From a checkpoint of a small mixture-of-experts model trained on Wikipedia: a softmax router.
Below are experts of layer 10 (counted from 0) of a mixture-of-experts language model. Rows are named router (the router's row for the expert), up (a neuron's input weights, with its number) and show model dimensions 0-127. Each number is 500 + 25 x the weight over its row's rms, rounded and kept within 0 to 999. Numbers have three digits each.
Before each expert's rows: "gets" lists some tokens that make up at least twice as much of what it gets as of all text. This comes from a sample of Wikipedia text that the model never trained on. Tokens count by the router's weight.

# expert 2
gets: ":", " (", " –", ";", " in", " +"
router:503521466540528508476506476509464493485465531561489496500519446530549474498466529530486503519488432485546514472516467488491494515532498434485539528511537509508538477511523518471473536480458487548514460510480497519509507520480497553506474539471535485529454484496527471515501535481472477543516532502555508493486524466488469529472546510490514510519519485513497553506491534465554502501484
up0:516522521513481529473499501482527547494495522508516489503519512473525517447489517507493496509453519491475467540496480522472541509512513525515543459457495469500528492502505485513533490496544511514499525467504519525460508485506501538524500535508476518446460453482497512459473520482499485491501466507503477466502526468539498500521505491521490493538509504500511504504518532488525525486520
up1:485481533488486484524523507504508538507452534480455515506470495497511496513447485525550537471486501530503483518489536492495502514489497504523451497539504506461517496493510503515538503518472521551484476522525503469558485488514476512470517498522491562468493488503515486519469498506527475484440522492512495484485472492503491531504510517466495513539497502535444503510502487468480469520529
up2:504526470486469489471502522489467508522486504482529539545504507496486481478479562516511464456481501503495547544458463463549521506522520528512543483535484511498528463506475507482559508489498483517487518482516465529511504523516439483498496498485498456460518474484547492482468475487469493532475534529494495462518534487508486516489518511504478492499551487499496516469481516455505519481513
up3:503474492508511519507502523526445518523482518547521540562543485507525542539452513525510506526499532532466547536460478531516529515471519503510478510536493532547494502529518516476496523498527460513519476509506501510462494461495488495495520504542524487520479464480565517488513523519517490499494560513499480510503540461496494516561494538445475436522498494501457519536464547476547476442436
up4:496459509513516493483447516485482543504475470513495524542495489527500468527489487520480496499535456488522512458517499563476519506509546456481465490469556495535515496494478517511514524525529456523501475472538463490515446452522504496453494496490520519461496507524470546476473474511508478524491465531490532515543532473544485502502532507510534460509491505498529475511499562519482492502537
up5:481481484482532494485480513487483483505491542518498501508468542501484487466503494511535508510507465517494528499469494467497533525492517483537536549536488528512486500505475475539486504538517468502548532510495482496536491467476514519507504499454498490573483488479515505467461474498508545513521491518496514498494530521537494515498493510490491499452536508534496546504510511434530478508536
up6:518480499463460484456468518488551487488486463502485484496450484497498503481456522525523525443459463507506482522447533508511527493467486524489458491465490498505481465505490503498540484492508483544521466495486499490509470471525535541505501494514450482491489511511561493517522507506515471482485481488522522499534522550507469534553503513514429514526508526456506502481509491500493463461473
up7:519527460534511514461504504491540529496530514484517522461482512467516506449452558546508475471533513507480527473491526511502474538481502514521508480542464532473499491501535524497518521527502483513509502486454491480502501474512462481502556511519487472494474549529531493514471482507540506506484502518463470539506508508532439507474470543523490515504522522455541513490447480497495474509506
up8:524517454487520456497528528509497526465468555479467502506515513537518499484459504490501505475490494549479471482546526509492489508512552548471495504522482490474470466534512513485503476508496492554483508494523496498479454483529557504465518559484542459483515469522523510515448511462516469491483509502510526491500518505508498537493477484496539512485532508504538507497498495481516490519513
up9:521506481486529460508499474511479523513498504524492493525481525491479514510537544528473517534457528541520539526492526529499543504529449489525513521500520533466527512462486486526520537531529525536483478506490493515535475470475513516494512501484507490470529458496548499508478512506516542509497461479545478484437511501517491525489533506473524557511491494452514506500544495500519500466485
up10:516447495500501495449472525454529496457494487508489486504504521514511504526521500473510501478514472494502521501524571504482521528483504512506507478488492465539522473474529491466507507545496480488447532476521512513498478454484465527501506498478477534483484485510486554516485541446510521542489473452490477482537510491495478532517489485529517516503481446493505533527539491494492490519477
up11:497493532484485538565529545485528521495481457525506500502506546486492514471513525531512482531496451517521496495482481485532515514480485536480495503503501481495502445521515484501535500535505497486499505477536528491472490467536503505503532466515505533463480498526499466552520520477533497476489477524536472497525559443461518518554518525525463503496521533531458489493496447460504527523502
up12:516547505465520517470513479503495527465531486511498480491489487521556500506487467483515488501444512514511514564482521522457559499540507459490490489480512504520472447502530489529535475514505473480487494525521461544490486478508460498473491512501474511515494449462510491543492498469515494530507492513509529502442494484464546495493521528509533484470467484464514521475527518465514496487489
up13:490457521489471520533476502502483513483511490527490461495518515507514481486489519501564471512530466486490491439548511540508502490469512504547472490464514499477541498501444517510510508521518459468479509484471491532483490509500469482478531502491518492484506492532475472528492520477525421525462503484508457495513534503502482502477505528483534509555466543524469503509511543500510554483498
up14:459496496467516490520503520538483484516449487517518490540500511479498536468532542547535487521488462575506519527516506543532519486530481480519480498500506506491524476527528486508488493491485468469527501526552464523536513490539457483481487441494442506480479479528491517522487503480534449543467544485518495522513472492517517504488505489493519501496491449502527539520519524458507495515477
up15:509518506508525487509492514490509530502512497507516469484505509510455548515449564524558448511518533519520526532474475542503502536538455465513481488504503488448471503458499522492526510488519472517514522513525472490475517514514479498524475549533498528464526457521493471502516507517508440487502495491531470532522505513467453515539487576498478470522531473515478527517481523476495488481511
up16:540549481516532466466477493501523510502446504484487478547496502523506526463498473536525446521513524511502539485480498480475526479505536514545554481582510538497498495532445507481489535511503486503512488479470466459504521488502518505476522543490525510459475450490513524480502508495480491506478468469518490464516515486461471540519529558502488503510505507495467479484492547471504499473482
up17:518485541526524487479497495491496457480471561552493471530539479501474518514491546530496490488509499488488511520478513542489471504484513503491538535543485472498520508478495507504524533521507480540497497507487492487563533499498485454510469531490521525496462502474473500515489477483521461517496492489501500458547541466498478484541501534483518480521529489499459494454497468457491461513468
up18:491527490456492507514449552490488513506456522525543486525471483472489466478543537500535497543492509512509499490460484481558491542513502496481492515513463489500482462511488501520486500516507433491470490510480504471497477451521474478476495555468501470475504547490491495503488519520500484522507487506514531497516515493507460523455518472458499514508494500449515523488517493505512465470510
up19:499519494504524531500498497527452518487477555492473528489503519463501538516501466560475504491476465502516535521458520488498503498531523492482506511592511480468534518471436473526508505513490507540528513476483451529524476479510468494462486501490451541536523545515504539516478449489488547514438457510515469483524448467531523490524503485515508546483506519469455517532544475506503470490457
up20:462496490537532486552490515473477565535487534521515524512503531489469529495476525515504528465515484515518494494477517578472470497516488518494456504515516526460528508473527474493545467510514463475513504500511502525531498480525447499494522511474528542518454461520504473509495497529475505492495478510538501488520510524493508495515485532489509507513530496493497483496475555449491504509493
up21:472467483493469481511528512451511525546495515491523477488497509495506517473450475518471544508478488494517487537520495524533487578503513481521468550470493551434549456461509529506511484513532534548497487473496523510537500506521511459472477550502526542497492480474479502531489514501534498521489535470503534476482498500498489490518518455544556516479530472497465476440495495527507527481526
up22:492459478527485467497487535516511482556525486523490488497521490496485530455483529527498501519496488520505527487506533528471522536515535463510504502502516498517514496479513502475506491568534516477530517520491486511527470451510518473488528531499470513510516477553486487492503457490513486481465505538512504487520468508486464517457517524515486507513506474483526564508506538522458494523529
up23:499481500497487521525498471493554545488537534550481509498468511477513524496494521509480515508461488536509448490485510555501486535515505517498507479535457464503520510512512513530545476514476487482523510468498518480471527526505462511491545477516531496509502477517501478486513475536522526501459480509529493484539492520508495505490516530479469513518505518492478468521523483510509489517494
up24:524482518512524495561515544488494509482481541557454509520496513510497491499457522493496493525474507512541526484506501506484512517505474510511494490529506516498546533489496490481509496474520506513497482459493489488515499484501503493480491548548539480524507473485511523493537499467518511511486491482513504500524528523472472529510532520522527487532491511479440513521524510469482442501471
up25:494508489513487507516495544521491508454540508531514508524480482466484482462483499507482535517541486541489470514477566518508510505527503492485516555496525528531491457474466523494525527533521495509530500458415542506444538484518451510533525493460451501478478464498519495505518533478508500498499506490517492493512520439517523543482505474505505534529505471497442520526555540489522518485490

# expert 1
gets: "\n\n", "=", "\n", "-", " |", "|"
router:500518521481481468500527489461464492516513458505542464473502496546510513497489483492487535515447526502457506543490502497539509484523491479460500540465471559493489484462517482522464477523505512462445525522534483504532495520524504472493497512501511503477499493537504489531570484528525490507504496462483511525511486523479545498530505433504488503500495464516497482487506512498482472525495
up0:500468467463500469480434511489501519514481547494526516528432524526515524525491488537500532520467506545521477536489515520536475549496527529511517509525495505470451466504505481519504498494540471469524516457509442471516441472489508439425509528495503504522515508516488499528497500520520532511526494511479486472476471518536489539518511493510530522519520513480478513452499523514503482524481
up1:510502486545549490515497536502527501508461520508474522470535478482515476481440514502498459453515493499455464485525545501459502509505487507475479476500454505461455494506524528529476499477485490512519478495484508510505476523507516518536500510533507473453499466488473486534473488537509467523469491494509557494549472544522516489510456538496513506545550481486506529532527498491512536506511
up2:513529467470505433489484506457529481503455496464482454510491525534501536505499493455483508509445463538520498556501513483488547531520504506460535493538511505514522501484543494514520460541491490475500492494506449453519534500495490502454468502488523497505517518499520521526541510475497468485507526502491482509477486510457495512485459472510513494496522470531484533479502518500507487498518
up3:467498522479478501524509511470524484484519512510509538499458474489515520504502511495504482485495488512455502505520534529480515482473498491476513487514512546468492505500468494538555515518486515523507544476470482508483473508502476486466494484487466496507491516507460539542479457481494506494503513480489520495484489532491488483524493490483447566477513517529497496523536527488500485461487
up4:511510452478496465511473521481496501516503512522529473488499519520545480485472480480518517505524498499501514495524560528504529543490530464489473501493509503466541508440507508518489455498470484488531511527490528527523474513522483513532471501457506491446526498548479495495496526493508533520503520509472512507511490536519494480475518502495455516491511471494521484462523513470444502478517
up5:513533547478501465518491474462498485490489545526516487517547545511536490505507518478554494541431491496493455505469478516523475538489503497506480450554483469459543476476498481506548514504520477465504532480490538508509487494474539492453489518448510530448467456537483540459484493501496517539504474507521466458532474504537465517544473487491487515476503538442502530468543523493476471460501
up6:484446545538525495489484512515486526509456499506508496498469478535529485515532480463517518526509503492517510478485515513501506475503518492462525528496490497503514467499470494525539492516493478494506498487522497522537494505545517519508511516455488493464515495526479501472456504511482511572485486503502462488565496499485477510530494501523473515541505498487462547496503575457486499502542
up7:517487483490500494453493512508449515505501509515530498479503511507493571500490507524517507463452512499478541528471527495499470520506521483544492533476456505448499487486541524476483447487529520518462483480442506536519504456480516484511488536475499544483463507523500489527509533501535494472480482507494516481505480452479512480551530498475470525527519463453505500483523488512490498475497
up8:454466493498502509544508502456483521512496559521446491510530502484497495485473526506486468491496510531512507506499516587491511503516496484468492499504492544491519485448484517552520468513464461519504505532511456442505483468537516482519465457497516512464465525478473525502504487520489470463447486478487549528527515466467478522525510515468500507535489456487464514479464481501508483453485
up9:524456527548520521505464537512506524536478491553516500534485503518489469477549502533497469534496537481453501530545526541524529485516486506487456502557546526495515498493522490509500500509555483486513497545497465498517516486489502514463518509533528536539518507520426472507466492495522516509516421560471515476555533500510498498483490518524534534497511454491479525500444461511474495500468
up10:497494515572517480528496518472495538460464510478518470496522539479493543467493529484498474460489517486477496517554505481507499494502530506483518481533515497542504509487497498494521510450507501477495512487521451464536508497498496487512515444491487485536501499454499501518487516520467442524505537516505492548485505474482510527520508469519500486506544479488475535503482496506506523542497
up11:505492513540515455532523490510501480476485513477500499511519468509537551507512567517476476468488502491487500465530491508477561523505516506477511522513467533497475488470487461482509483488520525533504490503495489472503511506496450492539544561491465489542496501518492516506499470509507468479523469523505528481522528490500479536508489500484503480488520532494500531518506488439490484499496
up12:511513511504501450456490443497469548525491545477512542512508526541503482484515536511531517503491478516474475518484503532466509509517512522499479516487482480483540525548508556509482507550521483528522496514467515545480455514541480521483503529496525475518456494553518473537510485501475481507494443532516488517469505549539465476470523521485494507513520547512505490471489462466466516495505
up13:468538486528524502499449477493452510469528538491525523482494515509497490520522486529469472541462502525476551475487548493496490460499539537478524531520505502455447503484491483483500525527487515514482534502492425446504536518500546528532495538484537513501495507470525490525510511479507462537516467517495520502530494475517464510465487506466498506520505526464494545447476512512460505486497
up14:515488490517507528515495479463511481503500512513490505472487497493513496506459474487474522543524530494522430468516497493464517505481521518501509513552543509515491511429449486526521483479535469476445487508491465492504495464501483469484518505470499507503514440507498500537441510500541527510504453518510452525498522497538520521481484494495514508532513515511491514503560464444461505509463
up15:521498531501530471483539564526488510506522517513503502496536494521537510545500502471537427502494509527505499434446502466503525487496503468527491520525480497484510474482519501504510472492490453507463518522514482497510495467490464472521511484513493491499490493525449533524498503492457513498491519519464525520530496447491489457500502521487478522455482504496478462510515489478518501485497
up16:502480564508506521461479546479497496485501522514486471488493533472505501509499519511520501490486503503497475507499495469490469537469532537490519490559468495509469475461507490500525517494536494511470483454493520520506453464504523500505487502473486501509497550525489516499485456514530537505507510475436507447495496499560498514508496543529525507496548460513488470542542487491497489467511
up17:538485516512509527529477504452501503562525484508531476488462501516492490479533474470489500527445499491548492513498538474474536522470557488531512481488468472490517504477479534550494525500476476530475528493465424501484497496528503495484488520474536475528452511469534534491505496490503531546493501477469489474504482499500494496480522500526493522545538462464447513445534518497490516506468
up18:489504536457459494514508515491524532475491495495461464516461490444482556477466505516479458509506514513485454503496526482512401480515495477575515500483485463488493511492506488501490453527510492496471508469490492547463529493487532487491447523444497450507464546509521499516550511485474537479455469491515494538478475489467519494491515513472505511547487503469476542498500509478497480486468
up19:551450540504520498496478551453499481494500465463466499539521526508510476505507465502544500494462518491490535496517481529488537514540477506518493515466554496476495494499506481514509536525477474483467494445511525504480516542494503519447467476492513488495498455492521496533481522510515468469495545541470504498477531508542483508532500556519527474514524518515475454529504499495473482470465
up20:462502526479496493523529532510538459458482527517518489549454536476527513506502466521541493471478473569482471506509555557498525522526524507469494507504521469482474515520438482441493467540500503520530512441530500515552514512501497459442494509498469485507487482517477499494503490525520490477477464485492514505476501521478480492503508509541510506509469478516496522492548565510527482458471
up21:508439532480492422560518510501485493522511491475494509493480497498498473496512464504499511457471469480475497514506527518475521484516481495517492508534471539443501496507536509525509492525464510542476523488502478465542468478535471512518493527485511537473517472530500520487495487487522494526510471497451458500521472527504503501534491517500483500539521525525498467444519537499509476461511
up22:505448465525533469472501515519496493524512538467530519462502538515501498469512478467502465543506432481443500521458482510467524527503525507505517474534510498460488485469544482485510493520507521475510489491499483482536535491495450536522520512530523526473552463505470511515506553525511471489494453476503491508518480495500505479510482480455477442542539519557496460496508527481477469469493
up23:509471494552538489511471526501490505468482505508487500473502513518521500528505510493482468480452470523485472510473524528496484483511506455496509494506495542487498476488486492492493497518487494501497495547505500476496541480505497532482550542502522528482504463491532506444481452520531460474526526527476506499511480464518472489543542500517513506543488480512523523532562541528487443470462
up24:521486499500506504515489505508526500539516522454446504482492489499553550519519493480498502534512478504484487506486486514499493517490539529485521473529505531475540500475523488526547531516512509520494486497487450516492486488487518517505461478470520457492522470511480505466476498528529488477493475559528500520482449470522497501481473514509476477522471482495473493494464479489502486518509
up25:473540544513532513498479515489527488468497471483522508490499499476451514504475515538500469470489524494469521525514493544487459491511511540505513493518557466484475509503504478494481463459535475480481481502510488451483518493533546488501444508497480513551490504537496527481468471517540541539558461488554502529494506503480459509497488515534519525501499487529496514472504502508477516496481

# expert 4
gets: "-", "'", " of", "–", "″", " known"
router:493506475489463495455536513518559505486537500506481510467528488493496489483503471524483551526476541518484491472473478511486477468474507506506470517423480502520524526510490510513507496496484495558520512494474507538492510508557503515480528493482492491470542482501517477468483513484489532489481499495438524484451484522522498474430522519481520510472490472493464487515499471521513502455545
up0:487485522489498524497528514476478524509473489519513511555526489526533488491509514500510487515538492497524495511480516482534519544454523497515531505525502525471497506494518543467510504507483533495535494514476508449476545525511478517519539491517457493481530481540466537500521506487517493513476519473496505474521523544502534488520503510530495504512519465482478538501472538473510496446487
up1:477462538517525467476434498523471482500513547553495546519513513497468535487511495510487463481501493509527496492501498464534485523524518509474572480478503478497514507461550470509474500506503469485539507448505512444476489498489489483486509536460543513494498467532514528520514526498503485484512489513467494453518524495500471516470474501514477525495545478518491506509518473485515476513525
up2:522542541530534504494516535508490473535503506504478570492513526497536513488495490521512513516485546483466484501522519526524495520508501500519474513466457522462469509467484495470490477535491484534497524493492473448555483492562479501458531481515499497441489485515488516490488487498506515532528509559500455500489481531490481534525515508465478494479525459494512498487466488492484478508490
up3:534488511515554487508520523506489493522505519477520527552517506463510523465502515498550502507536496523532526495479506468499515522509500484501521515509516527513522505538475543500527519520535463489547473460542504519520474502555532493498520497453508510526479483518490470509500498518466505553490470481487488453521512485488485560532514510445502526561504534481498501514509492487468482505530
up4:497501510481472479457516518518505469496539506532496503532487481526489513516486548477526478486503488493481467512475524531526525484497496493491451469474451494502493489522497542521495513503490482514468549538519471446466494480547502511523506502520476519538504466502506479503452510472499504469518487510495462467492480528458497508495520476494486525491512504490502479538523496486521487485529
up5:509484518477524443543484526524513507472510515543483513538539511481561494512513529523538471482486482536471487469525499497564516489511496532494487497523460517522516494467516540522473478456496485488474524515516460507513483524521513517499513473472466511504511502503526507519523492489492506508458460484493489511502522521509527555528490520527472545513519455514491491540487505494439466502492
up6:486486478528513467515500515457498503534530501498466539498515515500519495492448510503523498484469524508489521535501553507502496535506514545525489490542547498496491485440503496486493469511519499487477522475529492504521472471510470511502449531534474486483487499512515547510468521518505482544499485485490484488495456492522505477504551456491488475472498520501513487487504503473454515487502
up7:509447502492506445491490517517505509538480495495531509487485491476552521487522516531516479492488435552487477509490503487539530509528521521474503487508461517450492503519497506485505468567507500526520506490515490456502447492471471494492502450458480521455506492551546531517487491473511496497481482468494525505515526494544523492528475513488517542499524493453511512443540473470505485488513
up8:501476492502515499509545476480562476512488496488471511481505516501490505476506525506500463500448476501500541475483486475438513531537539478508487529467534487546464494534496492496533499531555482445477494510455464499492487482492471512495506466473438508511503498541505487451552525501530480526493458484516507531494526472485511500535459528452535511526500527525518502500580503492499488520475
up9:499525529512460517466458534523507485496504495514498531503489478522498518506499529511484440506481507489495470469476485475459525532506526480482529514526488518499528516489515507504515482484475520502497492483475505490537488499488544533530535504490472533521529514475444500504468502524480443494479474502496489530515508482499529509477458538479513468482525492484479542517481502512505460531524
up10:508482511502517514543486485488494532531474480510510503541475550512513515446512501569502475483458507540487490511481471533509480486491526513504531497496496512484507511511488481514481524541545456515459538472521516485568432461516504508530497514482505498500499465482473484481442545533509504513499458485479497482476476521453508514520505495517523503491513516519522521466498515473498454482489
up11:528512522501517479510448545495517497500497498507493515532503532497510526519485509533504518525502477490482470486515477473518565527475524548471482478485521492484516466495492509553528487485474508488522534460515513469484500421498500451516487509477475512480508529477505540539498475491528497495485473522502543489554472461542496487542486511521489531561514476519504525530485538512545482490490
up12:455484522466550453466473480534492454496473483507504490522515533478496545487497554479494532497479528505532482465482519502524523502527455552517508491503516485498526500497519497456506488486544503494485553434506476493508469486542517498477500500512488485476485484513532501523501484481522511517471476483442481456520554503513436548486482483464504479515505489488504532514517550490537481487519
up13:522523530477518514519525522527487511510470484534483524539493533497524558514431541536495517523516461488516525504515520489492560500517491536513500476534484468459471525532514502589486483506510476518524473522496518513524532469538511448456462498508539536541487515486530544491552464459556492488536478492541492504524451497507504494488490485505533485484468496534508522528516462459470482500477
up14:496546486536464448461495477507564509516484550537517520497500498530497509530450527522469478527491515520529496456476498531509518498514510491498526507516500488485474498477479560470521519512475466482500496445513426459543477450483470494454504510506494500497511462477530528535488517538476497496508481406520513497533494489551448500488508542470478513455510497484479474503532530501494489510467
up15:463465467505504439538493477483489480506545501478489489494440527499504503444488524495524514481468488562489453509516495496527502493479533576501477484508481480499529473509515454546491488509541503505502513499462495491529523469535477437480498502505507503488499487540511528545468487479512498524482482498501509486498449483507529533500479480495517495529510515512499492475515501444496497522508
up16:480510517478539448467522504471473560513448476504496547534525529513483488493521527504521499483489472529473461500534488527478486502562511536526514494525475487530521506503504577516463467497505471506486492482545497488480523510481537529501508511507476518512486504486509476495497491502489505508510507458527504467457515478506496520513478536495523526543474472488475535543478506503487496523463
up17:483511522497476497499507485484561490506515502520477447488521483461522485483524493510486478527451507493468482440452500559539465488491537497499514493507479485505514484469518485510478488476494508542514495515480510489483491482490499520509481477488475509467485477522497534526426464475557505480465506484489544527515513497486497502492526521503503460480530493516482509502495512509463508494506
up18:501494501540521450495514507470523505512491494523473521498474488513473512498458523544470528499498480512462495511487528525480500539497537480509486494502524523475513456464483511553495448477498496508508507541510511537521494477514466513480497562483474477530488563552512505522525474484499495493462506470501469454537490482509463531505472534460475540491550529487483570461482508517528496491473
up19:510466509513487501498521491471465522473451491455532467479504569479486541500543505490517453524531512496430526560512472471468521514511523514538513508497466452489481504503497445511542510537499499532527515530491508465489522476473516498447516486499484501475507471527492511517495510532506454461446497496498484466489463469529496543473470485492505515522473455487502453529500516515525502493472
up20:452489485520521473518476511511478511535484471511517504536443535500503493493457554493512469499469492498493509545463506448494486505436539465521542499480521486493530511511471514530511509490515456507471527451496509457482471478480496486485474495467513499480507474519533525521477490483505484515551479489519525497515504477454534495472496498552478487467490457477494478503517471459438483531511
up21:509435547489514487525461481479545488501498519480499507523553456507503497527468522468552494526491492516488513484525496556499519525471520532521483478525519443525495521534509484509485460501515484495437471446487504502510457470502449484510489526520495528488507476561523452460489498456510464547509508518511482507481543546459522512551438503483473476495510494492516497514473504512480493517483
up22:524463534497464428462511498481561493441529508496499538505461490533457536514513489515477504535468534460505449497525555516506505490523514495506459480494520477501499457493502479504486527469512501521487523530497477475461500512513540457492512499468516481494470526531511498520511477495530483521511505514517491512508449494474486549512478535472490474518537467496530495486530511486439529485497
up23:541485478526550526491463494506503519470512479519508499533530508497498512459475539495512523475491507510533506500472513490517478528459491516470524497505501534489509501487532465537534477457530485528451496509473493498443498465532473504503507483510504520464514479492533496481529498510482481502516492503499514513488465467526479536507486546541479518480474503480523498528515518548488477484491
up24:541530501463517510495494494525461510532432505532505512551539543489476480520498533492529487451514499489499522452500491500449500520507536532536494490535503463505529516490521504550512505498486477489508490490446495494453481477515469490504505482500475450494536511499557503493524474510482495519470487471480510491500497529492468509488486478535504486478460527520472529460526503510472455481527
up25:527520484514543447505471537507499538490465508492475504525501506524497498502456473514508458484477507544458494501492514516496502511507469541481516519526470495532476460479474492501497557511495475505520490477513457485550499520492490458504495473493482494481508461502506488495458477508472498511458437520519485507484495462459509488470482524503512510543479513495498485516499531485515522494501

# expert 3
gets: ".", " is", " and", " was", " to", " a"
router:523510527487474535492497487514545537524542505502463470512489556479514508502513489489491472486530474503493434477482520463517506533533531497471529491505465502493508475507493521496536524432514527511497521489494501545508526510510480509525484488507531577494483516485545498463505513491488517468480505544514483519486527522536505458483494505551517511493560461491480483524517466478460522498486
up0:485514523463491477495485523481484536481468458528507520492481481458545501472473482516507550503513501538485569508472567508463503504491494508492497520529561480510521492491502519522490509488488465545508490458471506538487498507502479509487503502513474486474485501518528514493485498495535466496486488493539522485512423463480485506499518536515499509493493494495513542498486529499512523496475
up1:488488499524521476496438540455467503544515472506459510524509542488452503472532561487509503476457523507464496503491470544459537499472554504491478483483489516538499474465490540476502499510485479495474534483499477482493493510507500507480516467456465555453517542478494511534495502504495472507505536503437492494501548486470496502516511498498514496514491544508499514518517516494529467475477
up2:533508515491528484510530477514531506511464545460514538564525495517510493488543528498493512475506500533441530499485501481514565488524498471505510496486520499517541499493464474473495471515509525521482476478497471496474507463485483514474530541486522493503474488470476465487484454511485489501468510535518474516485482422539492484521513529543510476503503501499508534528494505494499445492519
up3:451510490526529467475518499545483458543528538543514460515510476531502486546473508480497509512513480541508476514515466473482531447521517492480519500492460493496454496494498507495459491531481448510515506442511513501488479519502494505496511529505506515526508506531529493547474520540491530522514533501500501527460483444488472515539508541511499527486491487445438510512480525498493492434501
up4:481476493537473469488491545521520519504536495493500493500490494501507521487478490525537518566525485569517493541466497501510500504509526505510523497474459511491522464491512546549519521546533462541515563466508486481505517463484472523505489491461500499457477499469515527494516467494532467506489488514489469520506455497461499531502457444519539475506508463524490531548526475497501510449505
up5:496511477551501501530495482499499511498474520478479506520562496539520530499472544495488460498527496487516493497489488478508503513482485455539513504517505489478529516506461528523531474484536470555482478503525476531527478472509510474506473492506500506493489485490493542471471497486529501528524476490527486494501546459474467499518493547494508519502501490479499517534509537501453520493524
up6:471487521512515460494487486523530469495497504491533482526495488521496543482525505484539499445507524490464529560539516518515501524506493480534530465504493524520505508473512515458482479464506504525502526488505480444484527475474497489505462471466540483495541478546462480485526515488467497522508517518495470477463530479514503540522517516477438481514500476472466475495523507484445529522487
up7:486518561489475472545545458498454510486505521539571472480465467482510497509484483492559489487527494526487461537531522497478505511475467492537484453483495501478498491529486466451466480456519482562480506468526506514473483521506524524486506501521462537451485500498474524451477458511508521502511450472484483458492465539489502529525520507460494517497461519539476490520488503517482496533516
up8:526464458454521513503496461452489518485510522477500519536493475473509528457451502471490505456522471512534462476474487522518474473501494503567528465491448507504481504485519461500534515496476511538505505504512482502504511497532438503492483494490490445440524484472525523498491467524485512494508482531545509481474458527522522535465503470482484501473495510470480458484494529464460496515476
up9:527489526462509483474490545497524487498483509524460514498474497515546525505459491500497507491467505558473497521529483531509470471496479509498497478515488500484521451491468566505484537541543469523465511521520481553478486504518476501455484509504494524491497492494522518491529519544539448538546462470569520515507541486520463529522537499503524534526523510489483471529516490483501521465505
up10:496468488541477468517479452475495515512517501456535512536508505505492517537465502493513495485501504537483463513469493500468538461496506524499491494517450489471519473489483459524508534481494479509486517474483483508516527480479462465488488508512511537476497477511529490437555478488515517531474452488510527461531503496480505544528499502454529496475519470447498531525470543497477483472477
up11:541505496489470511526513558491492538512514464462511473544482509523488502463522507475540503512465474511482470519473494507519496526520478470477493485525527478501469477527496525536511506527515449509480544487468519421534523459497524505515516524531473504478470476515538491474496523491534503539512547520479493478470550508498506525529459553529525500523493531515507527506503532500513478518524
up12:512485489497511475524500518525550500523470502534467541518490454529455518436480514476520485476518511531482487477489517494508522495504554520529521528509486513462526472456477514484490522516491506460462505519516519452523501491557486502485486457532516479518535527481467501508497493509495486531488453519520500495431521502569482513488478463505484542536527471491505458535508463509494475519539
up13:510514455483490499488457510529466514493500541489522519487522511511464536502482520495494501479480509480467476448477537485499488484455466515484448488532463518503532502475494550510482533491504498457472477510463521472510494480509510539510479486462474537474511500549476493504496471461494496503463473477489511506488526484516502515492468472502517493511500507525500524491542479478485522497490
up14:519517514495510518529454480469494511534500489468510476508479535493523488477508520460517460486535535503456497527509467489515551557488535504453471479475526516517513465477503447500512512496545507500493524503509452511457532509482472503496491483497508530504566466502510533515492524523512539484514468482504500522498544497470506483517533467517523489480522476495502497506480551476540453445505
up15:487520496507532493534465552533530536491508519531445531519512504477437484474454518517492545483497493528539501507510532479515521482501517481464515474463489491524530476501506507508507490539499490507449525459529491528492498513497520537484498563486463481479509500503527504523510485479518498542486500502533505462509485457505500521514512522514533465528484503500505483509501506488481519517505
up16:503483487504478489487521517540509488509515485501476519529492535472552533450499481506504511476522548572486525496508537500512518510519470527492538515525469517487545533484493526503515505464531525513507495498455515530497529511531482484480511485521516467459465524486520528524499495474468466486521454551512467465480461492505483529515503526486522510509515506484493503470494475506469492481513
up17:482507455483566481459504552503501491447481505484500487527528467478461559474508529538514506509483493453492511476532518494494479483488481503538504507549507503492514493492469464554530498470526514453500454512496466502479471455510472513469466496484529500497470538503490465526455476500511452499532548517525512509523489493531518502487483532495517547498531512510529526440569490513464491495496
up18:485504517522532476517491537497450511512486511489516475495432490528465524518504523489520488510498487530483550519504491504486508538534512515492471499519479464527505489507465524474494474521522473547498547456493458487495510513540538506536520549464495550491475543494488524522504509534531477490510456485474474541511531456481501495516502542517448495544459471489478501509549534456484501505484
up19:495556508522482489441486473482497467484515507498496499491458480497521546472504503520490477482493503485471509515481473475469464507513532512488515521518553527497492494479516513547495480490482453515507512492469498516481504522511485499523511480477519515516480505518496468522501462538538482484516443517535501495503487470487505499515491514506472486513496510518485516475526520497501480464527
up20:497457514479495500493510527509506537540491521473503505533517524491501530504492514502529472534464495528489487519468496513472527504492528488478483462470505455509502473465513469454525533456481483520493497495523465469500509546482484471520493533449477509475470476496486537491500498509533448542557489470482490537493491499516530516482529446487527467498515469502466480493461507510485512500486
up21:520476508538491466516499523485528499541518483530532487490486463499475519528519467486562455519507476494466528508504484518510520528504527493514480532510513463484504473447479470483489525519525516496518510507488519482463492419516543536477420505443458517491473550502525518539511510514548472509517444479532472551534466455492496522529457470471497508487518448522478524537502496517538509570477
up22:522519511474483482485484479505491550497505497510514461487525519536556534479458506512487513507460554495498532540519514480480494505488508503481504537471502470513531483482475538493500535492470465486500482456481533512447513498511482531509484495509533491486453456540551514506483499527528542471532501490545512485505479565461512522513487527546574480496485485524496564499499490501516486496476
up23:497509512485453515474451548505541506468508509519470492486464472489493519504544482503518524532515486513499517491523537530468498498511483523520507501528477472508543500502454490533493521483490543493520507537530527451494514497531547536510506508462446496495479513499511511512478523514499517526514447470482445471500509499527490500529466495457528542502515526512507489505532505500434466478549
up24:531504494531513525463500462466538517512533459479535487523474527464490501506531558524458495509482479510497506512471506492503524498511491511504510518494516513513495468518483498529519499508545480531484508457455476474458502505487485533502568520506489530497492505484530534523526500522510474474498500562494469464509543466496505490511481520503501520531500496477494506527520491521495481545485
up25:484462530484465462484519493537500454489491527464528497498477532499519499467505507557546501521492491522521507518492512522518510466465491492516495481527485519481525481498485527521546511490518507524492499466467525498508487517501471469448487491477491517476488497512514495503514481509516436479494499477483482480508534468513505495493523484514474548543469497492485495518505523499501485463521